Below are experts of layer 3 (counted from 0) of a mixture-of-experts language model. Rows are named router (the router's row for the expert), gate (a neuron's input weights, with its number), up (a neuron's input weights, with its number) and show model dimensions 80-159. Each number is 128 + 32 x the weight over its row's rms, rounded and kept within 0 to 255. Numbers have three digits each.
Before each expert's rows: a language model's description of what the expert responds to. This comes from a sample of Wikipedia text that the model never trained on.

# expert 22
Description: Determiners and possessives before a noun phrase, mostly the and a, plus The, 's, his, its, after prepositions.
router:122120129128109064120158094130151122077123116111079153205137171150098136196127149080111170183067176125090054152157151183120063095068150100101145178122127136083132162111110127112138095148159134114197119086123142122151118103138125115132198147
gate7:123173099155142122158150195134075116118160139083117155154169165168102085098106124021101112110111082144104135165153158091136081121188139107142164156178129075155111174111148181132078106142165120162129117066177150102151083105091181091147147127
up7:131108146097096098161173178078134194103125039151128156116126103099124142107097137069141129168109084140120163145152153071120109096189111145175159133110153191092080090147136173134146119184163144110118133088192125093185108099129170115141151163
gate8:109131123074217124170144147122157158075151100150145165209158136113196111152180111144142088104128175141167115146054122079096140103094122112085110113118143119146059109081104133116167077128132138106161158108134138092103129091142145108113120110
up8:085129139140146163164127116134210150072123117169144195218140130111156137124173096138061115068114105163154113142134156149129144061104093116028130082143175100196098141117175147193105100145092138155146136102124121146146120143160158130166129081
gate9:116166146101116141116196155111088144107096103155076134096137114140140196137113121071099125134175118142105164101145136185121097088213142064115121128120123128093096147151120112101159057132112117092112131113126128084160108149106153157128145091
up9:165157130158142093120104102149137145076101113113156093176145138129131116118179142194165200147147108177148108111110111133164075192095113129125070099099129083096118085163156148135202158173126145129111109110115155127112139121071163092171126144
gate10:121150125128153142192120108171141144133171154119129133095162121131075129102139124088129088092062108111081150115165145165119121092119049082082125127145119078143104151142107176136128130111136125081143137136142162172146135174134130122132170144
up10:133116064132142118157079156135118163152147097135092172143128147135068058138086109083174119165136160105117177142171110176104149120141126157166100106158097062110185146081146155172098147128142172140101074135115069101131101145119145108116119088
gate11:120094201143178164191173105133114108141138100101156210112104128115136156119069128136147086084077141105111163112097163167100076098155169090163103075118151204139109115061123124138170098118158122163149087153154141089167074091161099101150135085
up11:114162114122195127141185126097089087158137135159155125121084107143147110151112087132147077104089153111142144131146108076158090073122151101140126175134138118142177120071175124093108073105109092202161071154126159081131051109120103175169131128
gate12:148082081090152130085176132145130081105162104069123158108138177177095134145083125150128115135073133072186084124105122155072170109037138153139157159131121119168145119133124123156124122094120097162209104129145167143110088113197141156167137103
up12:134128108099124185108096051130124137169090166172141093063143129076150109141090108122119099156233102138108071125123141098169115177150090112109133090163141129093169151153120126093119139155134123045100159129097118143099111106105117155147156139
gate13:039142143112125135157158068136110086076124136152161078129181180089164203108124138080119119170135131086137155194079166196151103128108145186157134208141132142089122135130091120111106072114198147133106141110145136151159120097118092111137145127
up13:170118117166123115130098125115086122128127108148155183180122109223064138158138080157139117118110105206159106071129119075150112128158145062128163052125140112105144131152174123182109125120087117127137086079097165071123115122135124171127095154
gate14:100157130111069144133083172046102104128106119148057122146087092156054180175176132150101166099063164144128105180130140140174100113129109122140143170133129091118058158093131115138135087148143063117092111120162159140136096115153147074142123154
up14:115179113164083110083086115097113118147092115093072135117106098134134089148160137074133127171141162164088153119139159078094117169120078115115165079139089101181120148064132141141134131189119109149164140109157123149141103098088159098139104124
gate15:111157180054194121120132068130130142118115131102119101143166132099096118233133123077152116154131168180146098045173138138144086097120083157086162095147116120076164111125119115163150116158125156079166127086132110118133066091082124183084089130
up15:082137133044179110068110094098097146128134107090070110139134141142166112180114152083145094141140150192143111045198104074117129105167128146088138119154118140117150097170134171185200180140123138073106088098118153159158032097084157188107181141
gate16:151158170133140104116132143159113088135086158138159139166185072162141122154125168106157097174141165155110118081140172110095135111106144148166055143159116209124123164151170118068160118138128114134113099115099116154142132183096138059146136136
up16:131203108143080103148149119127102162113118108111156112114090132154074122168139099170123130122107159126138183088115141105131127192134111167114058090147134086068155133155062141118083147119112199128141099160130073082144170144162120054119111139
gate17:096193156177097146150151097138129162177166102173103116156145183138148134142146165116123110120181103120109086073124139205169133160158129120045141099141105152167126122113179113023129171111069112124088138111119099112110169108118099125124117120
up17:067196158116109157133103055106100153129123101122136033215141133171099121140119131084126112086143116131099114156116130098164058122104123124193169111118129184145062123117092099096128121157161174102099089112163128167098121072114110169105111112
gate18:108144133037130080123145145128177116166136152143127090165098119126120117158129119162122089180153186137121188153142158105069103150140122143078108124117123132156178111119137102123153103130133139160134129095092116179170082204143131106143100101
up18:131136138099150083112154120083118127138206085173126060184193128119108102137124064173086183171108130127137130130168161099096089128131160153164140161154186150146191118148077098113097090091159084086046133103114104148128124168149114122144135108
gate19:115163133099102132081110139180130185109090087155166134135188162145107084164078144165157117099102135165139151063118111160087080085093167113134056090101154083147143127133140166090082161142130166131133085113087131170129142099137093167182076134
up19:176131159141057091165155162138102109104139107135153165103117091127097160110095106170104160128169083117124090194113186153152151127162185125151098186107143149169132136096143133136152112113147101099107127117114119183118141049156077095143158102
gate20:133115103109059146069044114106123146081167077147143090089214126095159158084139114102109086098150165175116086086074103170100130154145129190172100145135106091151167088130173132140119107120161135155122118124181157167125164181135151132144063135
up20:146150130136134090171115098106155110117147152128155162133082195121169127131117243143087076141203126080126090138153118124122173155177102111091103158073123091116095110159169173120138145100132125110083066130121067132149117158117115129090193067
gate21:168132185140113140143122170089101105095167112181104084183139145105100182181194051099103072130106136126142137095045165110097179135142115185101145100159159135173126089187163171088123140131091080136093117090114088177122103153117122157141155148
up21:151175161162093085098105118131128125063143146146153121177161141059130225133167116116174108113143153129182155114096148057137209159080095170105135116128156128210146142190118180146120105130090091123108113096085152135117144181146143124125112132
gate22:158078168129118110168175138104089184066166137157132155183157114132192144085125156076137128135090126123124108125123136105089137091130114129107087094116067092163103154142162141118157189141124141120104130112140201117108075131123098108153115176
up22:168136081129163094146134141152148125136103154088157139136144109111152119114176142130081128182057132077096115162168172122067143116117105153111121075131100146129153139114176110149169236102099117131070100130131142117091086170167070140162116148
gate23:129117124134102155072097155147123106083071111122102091096133111170117118127061141141124113138162094116168157166151109204133151123038145138161197097109138186106205155158082145119111163183143122117120137080134139115189108125132121134140150129
up23:126145205141158094155201079153087126134218105065199094131133128116123127154166134103121111097147153137113132107094136117141136105078142134181106142147132064143089151149101092115075110103111149104113117114120159159093178110132127131108144147
gate24:097109087134125186093119088102149118120139180099096113118124183090094113125161179162149157117119137159119118168164080121118088113160166068106067094091079095213149185154114102161105140136060134178175131131084168132125129077147179083094132054
up24:070123094122112173114126066128127105094104153120168077141144138107084126158108120207187164123148114117138105144114136093115111132121150124113114146075123127081104138160112146126114119164096110105115161181135132165081167120124145137125101080
gate25:116100172169121127150119150104190123122170170154117108154175091124111141182140119090210110165132149110134104141138075159172146101157150099094113147147158087150110104112127140044143101112169141119174151106086118170114140078114148100112114067
up25:106150141177135118158145164100150110082155109171094100188222111084078162157117129101183098209112133147175155103150094128160167115129128126123149182093134103095134096100112173104171120128123123124110139105087173141122130136127093102167097095
gate26:157187090128140127119132128130110145110137083102158060112170163093165148098145119102135133163118130132064117186150121097113125080104138090072125117141140140151133153104117164127175125147079159151152135124169136116187148090153183094138163109
up26:196143135161142132101167092085145167172121091124117157194059146137145056067162130091105145116137120113141088136109127172133143142165133174122106089123104122157158145166124083141177173136104107119082108160155078093124138136124057168094154138
gate27:122113097174245086129148120122077153123091082128154045149144193119141084155163136167143168131126106140166116160070172141113137110091091121105153136104113140134151142119106154119131140163112179166117138119150184065144161109149131179180178109
up27:122055107169196140075096128160073171096145094123095101134137142126125118108158189099185116092138088156176078102040142075081199158115119150089149149107151156138119136150135144148135132119100177137105130151127202087107150096095102097139079107
gate28:100126113138119138158150052136097121054104107072117144114121133145110140137141135153144155150112171129136143132142134105145079104203142096132078128110124117182155173123144106167085142100107087103157113140144197110171067140118108146222137162
up28:103125184067166152139101168135142114125137188191126110124139155157135132145129158104133139146168102209165112192150129172082180116144116116205187136115059141149128111110066056124146130135092103135148119176128121156076144100103173103145111211
gate29:108144098156077152110115117143136188122163097127144200129157086144097123191166107103126098137071195165116146132116119099067145155132117129157110181164195131060110141124120140164080126126115147110064154070154164169140146144107084147092148130
up29:176135150074152088106133137086165148127135094133187106139201232099143116075124172085114142118120107084101195148118183152104182092157144080057127157123105125188161129115135139201188101148135084117106125140138155108121115151135151134141091138
gate30:133150167087113111182118123131187138159117130158212143090138113081108193092175107146101107104171121191122124169118129106185119173182133080079167121135088106163130137103090143070155108104154103122140110192168135079080092178151104110054128126
up30:138152162137173058146113129159187184156115135147165099095090135140058090127128072102130155129100129127128136131085096089108143117115143066099070133045122138176080084142152137124179132153158150133134132149093103109166130158183109196094138111
gate31:122116152128157111159134131075131110130212094067066111096154128105127130157082133090105163140099143122106092102215143091122125087170142114158083146127134142104120113171125181137123104073071116088157194123105138177097091139070164146162152133
up31:150158113123131162145088157172104148115114150155129165162161167112091076070153053197153109144171105134114174157068147104069174140128163111173167117178159080165093108077186113096132148113189172167120067128159111107160164103145102083118117090
gate32:109117141175086097126130064118154089073149102122113170141150178097152109136137098204115142148158198148126100113159137146104133109134081191166143140127110107123139076093255147114072084160144112174101077139146074161154147133124133125085184127
up32:074064162125106106109130115135142118088170096129159070120155084162175102132093094130172146116125139167108111155111163176158122141157099117144151124137134083133106166083149116106160125157149134196055169109105121137148162114095158080149125122
gate33:125091070089148073186106178116150115190093049120136139142132151097159130100142132169095154151114125166133121096086136097133120171086128086118146157082186147101151125160156180173156122140093124093129137104117133146108170158077106160180155116
up33:130054094071122083170096098088144117133143075147156100119112109135199104095159133172107203138093135168129095116103110105121108134081135107181144090108177147134097121107127187175103128161099144100141150146116146149087167186079111177133178107

# expert 18
Description: Pipe separators in wiki tables, plus colons and semicolons ending fields or list items, such as |, :, ;.
router:151123135162111097131125104210164107000118098147154107104144129138112131129153133055146124163132145154114092106159117181145152106134103106089176163084158109052084211119163097113098084134161141133143167085153081110104101092099117113105154141
gate7:127104124147124133057097097144156050084107157084191089127110140129140132127118112107126146053139138169138126101166138208091160048139111124188092107102145099186193125080082141133098131110106124151160123184164133175117148115149128057157166157
up7:131125119149161137073082087145130058116095155092216128088114144121148094117101126073156121085110165143160171144113147160125105079145093099191089103092138118163185089082079132134139142156098132166152088158131176143098135105152146061174136176
gate8:115082174174124108204113112192131136170159040139155111144056107205100141165182102102135122113141135128130141156061081093155136193114145169154162126193169127204093081099113136162091166130096080131175125090064081123105137141139112164125139083
up8:151151071132116157110139111075155153089141144111175121034135090117167124104137092098126109113130149118108113155128112111152131149163139072035166177127067212139124183147161114125140097151139081102136093155112147099155162127151126167133119121
gate9:153126115194102146127130143180109140102127086127108096128179101165086150161144175084155157112069128118135160118149143119159152078115104116121143136159064136053124139100158089107161131078125078108155105129062140114155104079091148159059153108
up9:126167130162108167091138156131072096156126115121082114183074146130122192172130081109135120089162167146136172093171142103157151137121086145130130116105063070117151137125090100128207120066121132098101061092100140121173162137152103147083153123
gate10:146150086161139108170067191088102121115123131129033147147129130143054140146072069070130115090157175083128089161146162155124143189131117143135167166117142135079084109095077132124123168163089186107160146122143100113169163142124119112153119114
up10:107078105106130176122073118081158125089093163149096115116097081193109080126092086146159138101109121082097124137125150109100087161108108175150107147118163160066157137114159147108139129102124142132092215164123109129133174116129153127162117143
gate11:144160129131140139137117109085102110128139108101117174122156183136230112129049157058120094141149168137120096152162143141123158122101117055125164095087123106131145141117137126144189131111140138182144144111094144141131142072174131224126106155
up11:129083142124112075175090083127110196140123134039130082068166098121138128090153161095112077101084095082096212124135122149064136130070083127201096140153133139175094127136082122180179129165096100132139150147140145099125145148165128143141194129
gate12:164115132133109051086104123076157132127170142108132137072118114116145173172149091086160114201121117106138063136166100080121132173112088137087133148110143172173106159135109099109099086123182075155130148109171102181140180121176140110175102103
up12:120115116143158128122128165187067118103087132163112102159136152154136115115149132153114159151116152158099147162092124141135141099196154169172150160107123082127151079145139130148161141185110110074134079145046123083106091103065107181120150160
gate13:160154224059155111096148145141132091125094122153128165163160124156120175034104143104199171074119154092108109109083124073165149100158096088089137181119080095138141182188134145094186138130064129119181130123107132097096109119107141131126118128
up13:137171106135174167075136189155132137099103163163121104142107134119149160149137111119101133178151107085095137183163164181155054117132159188165120134153157122071147103166134093110126140107198213150105101106117169176158156108125157099147129078
gate14:145099136102155160116115135122168113049158136090084120179138112082096150160131160144090151145188146107154095100142127086144188180154154131075131146169109118145106157053139128148192167073129155187113092134118130157107076095079175111165119068
up14:162140113114142108108090145131157122101185171114161105148108101136122078165123116123153090163133124185133125148167125126159096133051167110154118168162123085162164104058168114172135174103157182106110140157144114125105101190105129130119097037
gate15:138149196177130108114106106146090120098165137103117111100193156141138179110183104186166119112054116081153051103103145129100154063164077064138191118160149098117142125107169196121113093124148185126160127109126129126086128107163131102152188102
up15:156101176112091169106124142106161177108132151161173158089112169169143100167127094069114152142197126103139100164143114160123096151097074053110138135147102137164118154176091088136189136168133104110144175180091158121137153181143092120120126173
gate16:163122082113158133089094113116143110142178150079127078136131187148048128072096099103113153122144097128200143182150169187101125147128135108186120186076067121096112130128075062131135130129187120087122155117153088132142093143158156105160179157
up16:193093065101090138100140156112068176163165130180161138118177150136091174124168155116076131102151159176152123095120132129079120147139138117159217131095153109126145119118133087168091137120152166102131051112135149088105128140159102091158159094
gate17:138120111139125148146178120130079180116105140168088065127091118104115151142116063134141178112130049165145059139131165165145142070180115146071149215139128146158097108099087175109145120100090128135122140145142069084094143138119100077101139130
up17:131134140149148122098162086155118125090166092087139131091100058187134112103116090132177098060116066103119149119082136205147113125176168154175133118108069148159126160157161063108135120097124111110155162146132161065137117120118126107120084058
gate18:189127129143106142071098150126108146087130126094128139172158118126158120169131094115062135105065080119149126112162155141173149082087073078098138123212147090097062110142107107159106105128117108069119129102137110110142143140146120182147144128
up18:146133125120125062100135110129205127162141099191189080136083174109104098082188113138158069204145150144092141128158153195149160064108136089163116146150088117182192156163101119076171112150118166157125176129132092137157101130144101059123150095
gate19:162107067068137157143133091120111119165127114107173157101106172105108183040128080113122111154124115130117181153148096126119134117160088101179172120103177105110153134124079141174103134052092110149107080110147147068177171168181125143120132104
up19:136084069110122127152123120109101154169112136093065111107113115122128175077164122153235100138078105119082119139123140176112123132148117101171181115064156087163136146172139144163110122052148068143140130141106152079161181111185153108152125103
gate20:049143128091154176138143079097105107097154163119127075147163129094123108138068171125082123161123126169126114130137124112108159133168177128128161101076115144118087127125132102158131087061142104126149103057133122143139081164139134169142135118
up20:126075137124112137144116179051154134173132131173150127162135150106139141114155168169078158137073127102122130180056125118039100119109149094145152091111132141119075138123086098077147149143070052152092173111142095134104098108125162132087079109
gate21:108136141147145126100196104171161080151073131178105101127179111132119194073173097131106147113151117132108099166119157095141187131100123127091153081083157118116053107151159148096207112111131158124157162100128167090106134120146166066125113111
up21:097060175180080123136137132159091188089140066129146117142058115117155162160136120112161153108136176120095139093183071132158100120155116128148129140163089150112099132135063142176078143104164149126069114127100099187114161116118122127161167095
gate22:138147132123104130145142119117113100152088126186113135133140188123126181113144111060105146188136127172086130189084167086185138090163095142141174090057148158133153144196147093119096130086110111123110166138114098130160111087116155145150145119
up22:107081120095185101170102135170123067133097146161184161110132113177114046147143149079170149102102144123157141174137146217102138125158110045083115101111105157118144104113124146077224152149073123125145134100162153091068099122104144143158131124
gate23:095093114128117127091104135118143169076105173118101136158135120117138157188151093074107102112117107156097090142122167123151142152096121142120095145184122182123067152107131089103138124129107142133107097155191085146135101182147129115181101090
up23:186108142078128115113154083098165158124121093082055167126136135162078172102130127108159071093101136140155122180103054152151119156089158113170119128161144145113141133184155114167168163094181170062169116135150122081167074146170114114165159125
gate24:109173133126123080092137184141165103080205120172145161169136077090129161105101120104121101134106131104113083161126131194129153131151143165077137116147157109106078187086170127083088088141117124096127132061082125144143086099075121083141133218
up24:077157127089154138163144119133130114117130145075127132081178132106174138119112145174177104110198165085130169102124103092171102092160084099152082116095141125112101128154074167191230093125117100102083113075128094143138167112145145099061072128
gate25:115155162072127145140184115138135084070120108119128065130085164143141140142150076106096124135127073142144101129077088131165116168165113170158182173118174106139122112117113142109113163048063131142154060128161191123087105144078141099057124138
up25:115100206188125143104102126147177061160164100113112162111066201166105072160100119115098103102179128160135135173125129101130083103137140089232129143141156107101155080170132097114091091136129165130107090124109102167098123141132149124114143211
gate26:098198172166163116154142135085115083147120148194126145167121119085119079110189080169073159181118139170097149118107187125160134081145083108171107144098148095100139065130113074087090112197098076118066155141077116114129107180122115115135097110
up26:159064142082111115084136122094101152141171052123076155088127160142133230138035135130147153116117144113140147156144118127159127164109154131079148081169103104172114162094149205174118138119174185173209112089183128109125143069128094140066128155
gate27:076120133100121138091130148186118102151137124144126097152140121180088129108100137145087117150150082139105118129067178137191117095145112170122199133149160127123156099166151161134128109145205092153134168172125132067141129093079122063114137146
up27:146119147082167108166141129140173167139106109147062082141125065167158113080097119144182121080102039090185169125122164119106148207131123132118078153127098173118149143069100130169120107055111149110132069090118171124115115130153152157174125148
gate28:141133142104111128117162121142152137103137119130143199132129094134082131056156135127134143156169087120164135144125099129079159141138112129145069104082184095115165128130181133175175118134159151113044171157056148098136151165175111076117149110
up28:136137133196140135129063106124083112087095144117157075159124142130149165134075165112123137112102146110085100114132177169173155140132180155088165149165101171144118135091111163100084088073114068174172090137209070151131123137083154165072098147
gate29:169142147098153114131160176149134136096167093094094120102121091157160075159119168090120110167117126100070127180141137097149115078111134128112117090129112192112106142142076144138077114127097184144124093154102108122066095101141085136192137139
up29:128105108125076091111099107099154116125098128084091144143174063089186141109177175134171117132141141150168146112202123169112182083109131150117091127135094126137146108121105105114031109141128127128146131156112134114094106116077151062078097117
gate30:145123137088116133074109103180179145101117138177150155144108141135143119113110096087181088138126119111115105181142147122108150143093065060099142062102101124103171131126186107122175105191126104185128164091102104072109082144122122109124147144
up30:085120135169153103184164172076123153171102118138038119123130095103132068089120131074091144077166106132155202128132112145149130144155148205093090147155146153143073114151142074137128139163114149161137140115073145167136175095137114103099096107
gate31:061171181132151103079131150118118158148105089155147144059215192155112114150088119079124100174154126084119176094107137112141145078098131115143122195055136145085163151125082197152153140147181137153084120169151170155132189161125114097156133105
up31:135107096116148183132151156103138157163131126125052098084086143129155130174118125138114156165094111160159148097120068070159150206099196169078113113154160136118129054103162118163097157129079148083117080107080147117155091157185109122103119158
gate32:141139059128164075122157144107112147137192161131113097157142105154088137094123142115122127156132082117163108156083108071125143164101157057131187189119081132100113143215111097113087092061155076136157130122176116141075128126187125147149137161
up32:124101185144087181134103135147165075112103091157130161075170160151171104138128156130135134095122170109109114083165124192132106122106071199127106121110139103129119148051197169170114115201137202130162139126046178144151148153089110183106107114
gate33:148128120113108140165107162098152166122119172128147089093198129109137146156171140083176149110082154126141120163175094104170122163112192151087113083054137125189117087116089123121175145074154155152125077136082109183082146149132122112165124164
up33:129096108126113119151086146157204109138100124128138163109181172148143137139135124101129133111113142099185089206130064106052085136169121084126091137174139137105090118064133080111151065141114147161114082138124067168081138187100105091130122092

# expert 30
Description: Verb and noun suffixes like ing, ed, ation, ers ending words, plus opening quotation marks and dashes.
router:119152143071116140098114124169198130091125133139134147172136135118143131132094040130113145145049115146122114188160153147111101115113140096146146169111145160088074136139129069107114091139089091105180180098139097116064095153089132120156155172
gate7:172128141107120148151107099109160144156094139156059137131127145108130112111125097062143160144078103163122117206078096173171140123101098070076146150183154163179132110057151118119101173157165163170155108122173165138163138153092124141124095152
up7:098170137206120180116163127111086122111115142033115097168137150126092111167112169094108124180191182095099123054185091108150109157137138159099094133144200147136106162139081140055200171105125089105153118082164125145084091111129090097104110108
gate8:111110162094125144179125109158170094104124124159166214110110080107106114141112125151161142112134181082140138093137128138139091141156123198103155153147159114107159114142073126121143126157121101152174069132127106115070121145153111126114102176
up8:127146171119127102135164093088146074108118108217135107150125120149093163057148101141113095136172165130152071120153152068130101107094104124163168132149166142117140175098153130120141169170193064119108122071132050157117107133109152157132076123
gate9:122072134167183184065182136099148149103068116129145136173121120106107097176122100082060127166083147143180074089100172123139081080158156150181147123160131103170118164201104157138131103152139142131117130077171087146158055107118204094175148068
up9:107183141171142152128071121115134112079136150140116119182127175133131169164054137091130124157068108175096141108182172166183117108177055126152119138094147158130146147134137072127156104065121192113093084118140229092103101128126111102113109116
gate10:099152168151149096093120106174119128111147074110154131127141154120114120117129137127081116123182163158160164092100100125110173098139142149131141043104091186125162143100175110156114093195152111077130175117088088147121119154099077081169123117
up10:089166109157144128172132117078078116114155131197130178141137154150082123128061106131171101155109040087155148171132165143118120149158102170104115172089178126138132173171166133118150106098139090118082146079105132135144165101098063158080108120
gate11:085182123135149104092122088102169137152206094106115136151144150134078109089118152122109167107141119154133102198126065164153116133159163079133140097159165099067174134155133166123150156122147161093091118146134150097123121095080089136116145206
up11:145069177113163161145136139173119158086116117122160147116125116164183150127141131070175103095096134163177143128122102153133101092112124106107112084142171176099191161101144126160133180146107144129131108048080145182133121042125132111086136113
gate12:100090159107106104097096088100172153121127126093136162089118110118119125083123112107148123162115096176103180167068134163158115113168128090154153165110118105122181066102072118163167115137106162120161112118190095142126108172181116080085191141
up12:102145079146120135162149160131073096131126109146155165126153165159159118086117139183118114153155114093107086106164074115096168150117085171071114121127154166140111248078133125128071155103215122178167157113082136139126125154112121197141067153
gate13:133147105099132096083102115193160144164151081106163106164102178093126135091142094120152087158131144140121099069102091144094092166022123147106169115128136139105179111133132160108151141190091169141081102151142087096126102133154149156136120118
up13:145145071140097135096133166155104104111106132155145190119103086165088093167171154136074132135162148106152090096067157166148194136146156092154105030146151086149155121127084159122156154146106150104193122150097102078102162138193094140103185149
gate14:168135107121106154079105115162167127121124141095161103148142140133115095171156083148059121150108211082150151168131130107112139174123112131160088168060105107153098122109087068098132118135122096110152057106129126206132065120150116110158166104
up14:151139127167037164123086193086157172131164126114123158155100086243120106167144080140116138136155112112128099102137152077102134045125158095108184142124162142152116117029138160107160150074126097152132118135123100127177105102114154133116117138
gate15:102100148189134067096106173171161156137174135117124103077126089100126104192135129098169170143133149190046143109118127186135144100136105121130133124075160159147121079148153149099109141065121136081146123101123100121128093141129136162136225151
up15:115147038140143114180185129145121087115132128104161153130123123100108217070135124123153114104130173108124223131156111156184111070154113151200121095100090050142173127103104157137043147163117170117175157151138155129104136116146077096167040136
gate16:112137107155154112124137146159125093125117060175115180131132075104138114134142218151134122091093147122086112163149094090141092132072092120106110142132218070080073146111104154154149118115047100103152149106108151032155117140135119214164208138
up16:084112154167142133099098106152140127136136106175196198177161131103121094112107156135207156075112121138106137080084135099073105103151128090128133143115175155188141102115149165137106155146089128121141058131073087089082144113169163120201177122
gate17:111150055125112126151080180166106156145117088132117069133136150153138059089135116159114129149105117131084106106091120150069166120159136148138106115087147137197101120132120168144134165089141124144145170104119126128135140108111120155090133121
up17:162077118087122145136201134108112085102176168109121153139130125098157187138119127132100124128142156162169144116164127100165081115123071105194165134124060087079157181125109123092144107186065143099113178161165080153115111113119122123137144129
gate18:173131122139147106089104152120160123134103100146098146148089094089111123163127179144101135123126052153165081170122095123150110144117115113108167102122137151217121064155140177136100113153095093146137142165098115097096111129119163132139080131
up18:081123114102078109147139106158165103185155152121086155190118112139116108203107137098156112120121127165147127098145127086147143091088140086098121107137128136106088154109170168133110134205091167103106153141109155056142188103136130093120140150
gate19:105106122103198101134204107152167099167106102158130167128165169114108130127130134146109112169121163163088087074213139143125157049136097106171120128150127138107137152070075146085084182114173109143095141059123077163096087140109084171167103090
up19:122176146158128106169142149103153131069178079052139145077105094118108144097070099055156129117151076078137176172160115142164087115069173105099132134132147157160128132175154102150151087098111119144064114157161179112099127157108088128115176128
gate20:135082159132147103094106114103162115096145148132098142107117120186059179169157162088123106098134078189090088130069125104133193130134108116158137169155144123117105114091151161137099167135155151153158171135086175094167074130141098155145087118
up20:187084152152115114127143148171156128151137126135105127088096083141119138114127081108136109123098091124117136072087241125136101148116122122167122077120119095133139097174147081182119121124108146071132135184200117143124114179171236087098092134
gate21:114187122142054188131098145149102178076142133153109143125178210127119161133092147134082142168089129096134123167118157171101081166117164121083160162112137096095118118160096110099111081132079085104066116117178079101101120139076071154140147062
up21:111142080129121114110099121125159163066168164083090111118163120104163137116115116082178132075184128190125141055053209138106137119152148083150088179199133164159168130136136111137116120173082144111095116132083017123042076141100121165079116161
gate22:130133124147171110120090130110116185122107104141089182126095083127143120134093162154143122146145079143108113123086105093084133104155101186111199086097110158111105158099141188197116078085165077150138145049158154079111076115075092163113148151
up22:110176114126150145133111102112048109106078115117149087126114154196115178136144107069093045142136114115178178164153136188177146128173110130135148088108150104125157119110085199144095075124095130135105082102122136133132197110108123112115129146
gate23:078145089139148150130093122134163176127128127133110175128110141129135140084116096086109159161119125203167161137171114123128172062154115153146161085110126139117149126100177123117107088142157179158138140117119133145131074148064134116107178115
up23:072152131102108079122142112179143095091115136169181149123106113090113147103139166119212155097230131177103111142135121142133095136114129124140102122089121156128132127137143132095112112170130083140141113213083156129061143156138096082145163117
gate24:165158132143137121082134089103115121059128165136185091129124074079099140156133111157161157172214115126133135098130134119153118124079149144146185120118126161106183141136144093122135108084084082191107128139106083102102092204109105102126112127
up24:048191105111217146148138128097166126118072112116092168127215093088149133119115163156124118220147146173143148101155099111132148136149162127141104115128140100109108135151168148212161094130086116123161104080048091123093118114095126124104116125
gate25:154153113093137201164156148109202133087066104135111145136157161130138137097125174121187140082124102157111151049140119156123119094098102120070086139097162196132111185081118149096152110165099094106173146083131127042101134125162117097167173119
up25:095158147173165142159185101097043075145125129091108169130126092163121134069127118094095100152144100115078176146101099076179125131077146106119085118133093124144054145166133118160080146094116163137126161126154112153136131112130101199134170117
gate26:176073106091115151118080145105123154143108122090151085126194100104134210113122167154114115229162151133135123136151128066114110127142130124110171125144155157111120121150116125087152073187130147121131113202132121168113068103133071144176159082
up26:086099124130122114128144167140102110100151119175134165162129078142168115183147174134119110131130136092144121181141120115179115077150056164168116163136133106078158099110084152191088129152094114139120196110189165098116095150156076122111094125
gate27:110192163169175166123129140167232116145114133125154211128124129088096128150084149112103075161157169140163073103121132061150111167112132153126146133132113090149122126160166121121113047127147071154133087097143118098168109131061104151152125117
up27:120130120116117081173120158174143143069145079055085179130150091107135122085144140095084111113123119120104129116194164095112120109109151143121130120108162206086130053138109126139155126130181141083105119162061119166122114121151153111146104148
gate28:087130142206158089075070160122173156098148140087140145112170119098185145145153130123101090203081192108103114128112129180092109144132149112096110159105081174108090175136144160104159122120110154151120117077131093132144096165115090145121184128
up28:181163121115098143105130083111122162111129082148170101168116120201131083083127148152130094178133181083147098122103151139067111121101183172138085143070111196083156164099119135106204190136132087136127073139071081104184134116157124137157109122
gate29:129129153101151126150160065049118127122169123186166118126053106114134176148117147176184074175110101158146114177070144162090130154054119117160160091115113076120146101096161107149085115171109114119134148153092078054153104149199123151154152085
up29:135110114147135164152135147098098116138144166182099149079124167188131111147129218033082143172124086087118156145129095113168144083081154078106121147158108099134118160101107068113090128126127152116150091150079142184155103089117140173104103105
gate30:121133095160077096145116157172108101159100113098135212055134114157156142107134073130139134124151139191107127125128175142118176124090139115150131100120127138181175096157160112131126108138139112120191106102091091099130207184109162099161112139
up30:143093136135105077094196127119176118191164093163094065105090109094136114120143099140143134149104119144065114151108126129139137127130136079137148130144144166101149165141126192166123147154121140125105161119184130118158179126198113113101158095
gate31:149195073163165122123104050113079119082151084125056148136117109142085103196104131117137116139090138168085201175111154183165109184143073123139192101152098128140133092127156129147125124087112085145149159149109133152133113097128110123118101169
up31:145211113179067092133076116174145125143166122117131132136092132121109159135166128166107071071101166083122151068143073122131147147162122079116137150097110103162093094117147117069144148164159124106175165112136152153114135122085141128080041166
gate32:178063121103163125118100144123151140177096176127180177129205123129086141161082137131092126160169141140141126139144179131159170118085135170125150117141183072134198168108140097116126084153205115157168164138084097131145090122123145114121122128
up32:098145111196063139102082159187179123098142160110211140149099087149082106095114129147098072190163104105128104123066089146068173145096124122146085121109158147178188147134122149115082110156151154139145114146105133151111136108168141118133128173
gate33:091142109142147128112137118179177111120045113140139115130181150130150139177117167097121125160133109133056103084109114172157103105109123102112124111118093207082137085124095111094123111109117169115130117130079111115085083132087199083187121091
up33:137143198186122142134157148114200105150129074141135078126099152114123133102098128103152142129062093162109115180145108103116182136097105093143186115119121243141092120133112132099133061098114081183094134103121093127115145152117155160147146092